From a checkpoint of a small mixture-of-experts model trained on Wikipedia: width 768, vocabulary 9942.
Below are experts of layer 3 (counted from 0) of a mixture-of-experts language model. Rows are named router (the router's row for the expert), gate (a neuron's input weights, with its number), up (a neuron's input weights, with its number) and show model dimensions 512-639. Each number is 500 + 40 x the weight over its row's rms, rounded and kept within 0 to 999. Numbers have three digits each.
After each expert's rows: a language model's description of what the expert responds to. This comes from a sample of Wikipedia text that the model never trained on.

# expert 2
router:594494480522579519446450496533562441439521460491543448497391466482569548501488526519467560412526481554508526570566534492529534476446490505518503487554473576489479480490479487489565565489501520524537448477518522475472503480521514531519531437534499550576453530456461488511539527525490514490455482528516515462545415461518495451440489426550477457469446440489598477491528464395484506492483
gate0:543522482461538548474498512432478460490449515474474514512462542502521448588493436480563460487457455490477545498526504466429563511504589438510510543490512554508471492470459534498550514477540493468512461518525457549489478514469565475500515553521556544445582472559505534553482496474529494517513509568417521483558553573471513513489485452473509541448557504534442519494508512520452471567425
up0:513427539545416488541496510541528494495500556475465443499478445557482468463497513552472467505529588533512478552438523550517465578520554546507463477515569436438503439482500474430419549495514563512506521401502424549550517511504524510514467555485471408462499485448496449548500465545544511529528562504566579495472542466524510502435510478477481544528506506479557470468466503528550570463587
What it handles: Periods inside abbreviations and letter or number codes, such as U.S., Ph.D., N.U.F., and B000R321IY; also spaces after No. or №.

# expert 3
router:477509603495480507484571524431500490420469503503507528549445448458572500521512452529464492489559548404456494495473557568508497541541482495535545455476570543550456560503461461550498463518504511473475542525483483483424536534484459492491522506442505538470511411534440497530538503503472502532534484550481486506483531520500498483495452522562602431541465592518432497472538560460526437554491
gate0:486507488458530446471440464509485524419507451549438537470522509493517435494492435525553493385457507456494524411477526486533449492542511515454528501519506466508463427448457403510422513462522463511481531558544595559517482507465460470527431541521557457542487479514478546434495465450481509515487526530518564492535455593480540464499438513498548506436503534463555429530466497501468477476444
up0:520459509599561516496521580463529454499515520513520518501493484488496560485506506558502514435530505515498455529519524527439474522465386457489552432434511526440477486485494508511453480493465576487433430528554453453435508440495507509518546421470560429462505421591455478523525495555513474519452512542518474500489549495512452439475450476487517509451483446459528638520525522483513512507469
What it handles: First token of a new line or table row after a line break, such as row-opening pipes, Binomial in taxoboxes, In, However.

# expert 7
router:528474507516506509520538525486404440498470460453525431487582499503414466478416468515501511407505432536508516472478545507505522493491492539483499548445501584547482472508444347488472508521490482464482510629460543498463433512481471525468510513459455454455515467529429499454552472574478482510540497451529540514476484502521569528565482491486511501564468470477480528457481512478455545470493
gate0:565514427500489507561481479502463485525416539541442470491505579538558524432458374414488465473465486461533507520465553472549488507552513477467476525551504525455458481454559454425515496524497566515563469520450475441494549600480505516542454472474490533499453545499547482583564509506548468500482488478450373520417549490551427509421478518489536512507515484537440580486482500565539474508515
up0:495462469557545515476547533557533467407503436476453560462474461487502446578505518490516486462534499449407520500492543497469503451535486497569502469482509485471548577514476518570491514493478501524428559410528506516448490508504568503551550578486510510543488410471532517449437432451480568479427527563448566559522489522531503507500599454540518520517499518461566505480511531449535438438452
What it handles: Past participles and verbs after is/are/be in scientific or math prose, such as contributed, directed, written, studied, fried.

# expert 13
router:522580544512441468489442488518471510468533514470528525507595566535495556506518511487527536406535547572501453519467483408508445524517437536502472446479495461521533573507584444458501480514521503493554528455411467545532593518576507474517512501465476531542381536629507547473478474498500538447556461512555474496539438457509512542471548432440503500488491476397611510489485550546487556493500
gate0:509456497500521465522505431500510458464496468538527509525560566478494476482580483469563497483480438466425460506480549537489511495430457525413507540580476535466461552455541511513380452521416529485498498582462479490493445507460505526511457456466447442418513436551504489494509474486517413508440481471539488474472499553459470562491545421510494477503497596546573517523477456545519474477542
up0:495397547543582539473556466539426486503520470478572482531503516514539546555515489557563502460573513528518504548475460486460526501573451441549551494496521533521415524486486520476549556561517487475497494558559541542462467497439484491541568487481612471540459515438514458551540472570449487497492480478446528583485519498481521505550499522533535435479536513466454494503508496435451454554488
What it handles: Military unit words like battalions, armies, Regiment, Corps, and digits or pipes in sports score and election tables.

# expert 10
router:430469439479497496461540485500537489486560501476557471492385535471474530542459530491438503566500521462493491487527439508454475397535526456492426545507509482475477415516480559545475605501574480472446477491539488524469528476528447489465526422558474590548467566535469499498494418519543581477503523520498456559474575502517481537500452486503466449528421484559484469517539467528500515483473
gate0:536450536487522547498469592453471439453525538551490498501615558519525473537507486508470443552524408548491513495481467517523557483512522465491494475535547522445497500472537553494517470523486492467438494493508465455491541502491509502465549509496492526462512541548514496498420537481497452419484551485491613527435501469519465471466486491445526534552554566440540518538459523528468439493550
up0:505459533469497514504460469499497494613462580566510542506471526547456476504498452530464493489505553493518427494600527502550538514529531533475481506495510486472486570482492440474479449427497572478583527449457583480482512551500443549478466535564449519566481504454474501434489495491505443489485484487483549497485448509516560516546499448530542555475509572529449550505457509508515497518483
What it handles: Verbs and role nouns in biographies and plot summaries, such as travelled, tries, coachman, Vice-Župan, and birth years like 1965.

# expert 4
router:422487548515449497542475512527619526530521518516560572545450486484583523507543579540515457546468552468458487465524448526439471488471575486520522472549479413487466459491483555522512557493463525531435449410589461483527532476520584518495510500578493493583552518497495530518439440479501489468529501542416450542514517505474507430518529469544440527434515460577460531524512483498567537504447
gate0:496489500438557491485551462504489545494480450427544494525464530549508503514415514483561484442507512559513512458507475531479444459538448485474567496528537481460459463504537461509544446430485512491515481509498550529567585518530571491489489479476528436448472505465486595602467431470481520566573445481474463446462527570450533422496528434575530426491532491480466520466540532458468525465498
up0:527476460460472553580436517477513413485492495571468526527505450498460467467530439454502462538444562519473513476491566494507483504498469502437479528510481481451533478508450502462527486565481499425439527507483534478470483530530492539469464497548477586494465497564483467434516537471550439562477453538471445505586404485462508469512473452524467488506503556475516450509488487534527483483538
What it handles: Common function words and spaces in biographies and tables, such as the, a, or the space before a number in his 1000th, her 90th.

# expert 0
router:541471497501520543502531463511445563443506414479474472450338455482430480492485496545491526530435446535530541630541473461425481441495450517468496478511495440443542471491475465478469502445513504542563440527480467496508513497607468515503548449502547484518476486527518417483501445502480529543529503498504446514450453510482506517531490538490464473546428564403532478469524501480460516524530
gate0:446521557525422456553480524399599456483493513537549515451474510534520464514496514488505463459552522531578487514523482573481519459428541454558547505501523535466490500519455527528494482498479534433491539490472482540411480448550472497473489561529481485468600496457493513495475470450484573505474516456495467526497496545439502491505565552498551552511517497546499460462487555509511471526491
up0:559569507499560432532514625497431431499483522509516475509546465530480576561478578510505554467540523464483562472447500463525469543504509535583445478512472538472504505465454456523562475501475460496473471558539494504500517495491536522461579440472486537521535393492569451491475536508505431516581542460441475504541472522510531458478464520483570450517472493439524612462463433424544523529461
What it handles: Tokens right after an opening parenthesis, mostly semicolons, quotes or foreign-script words inside glosses, e.g. (née Höhn; and (بلدية;.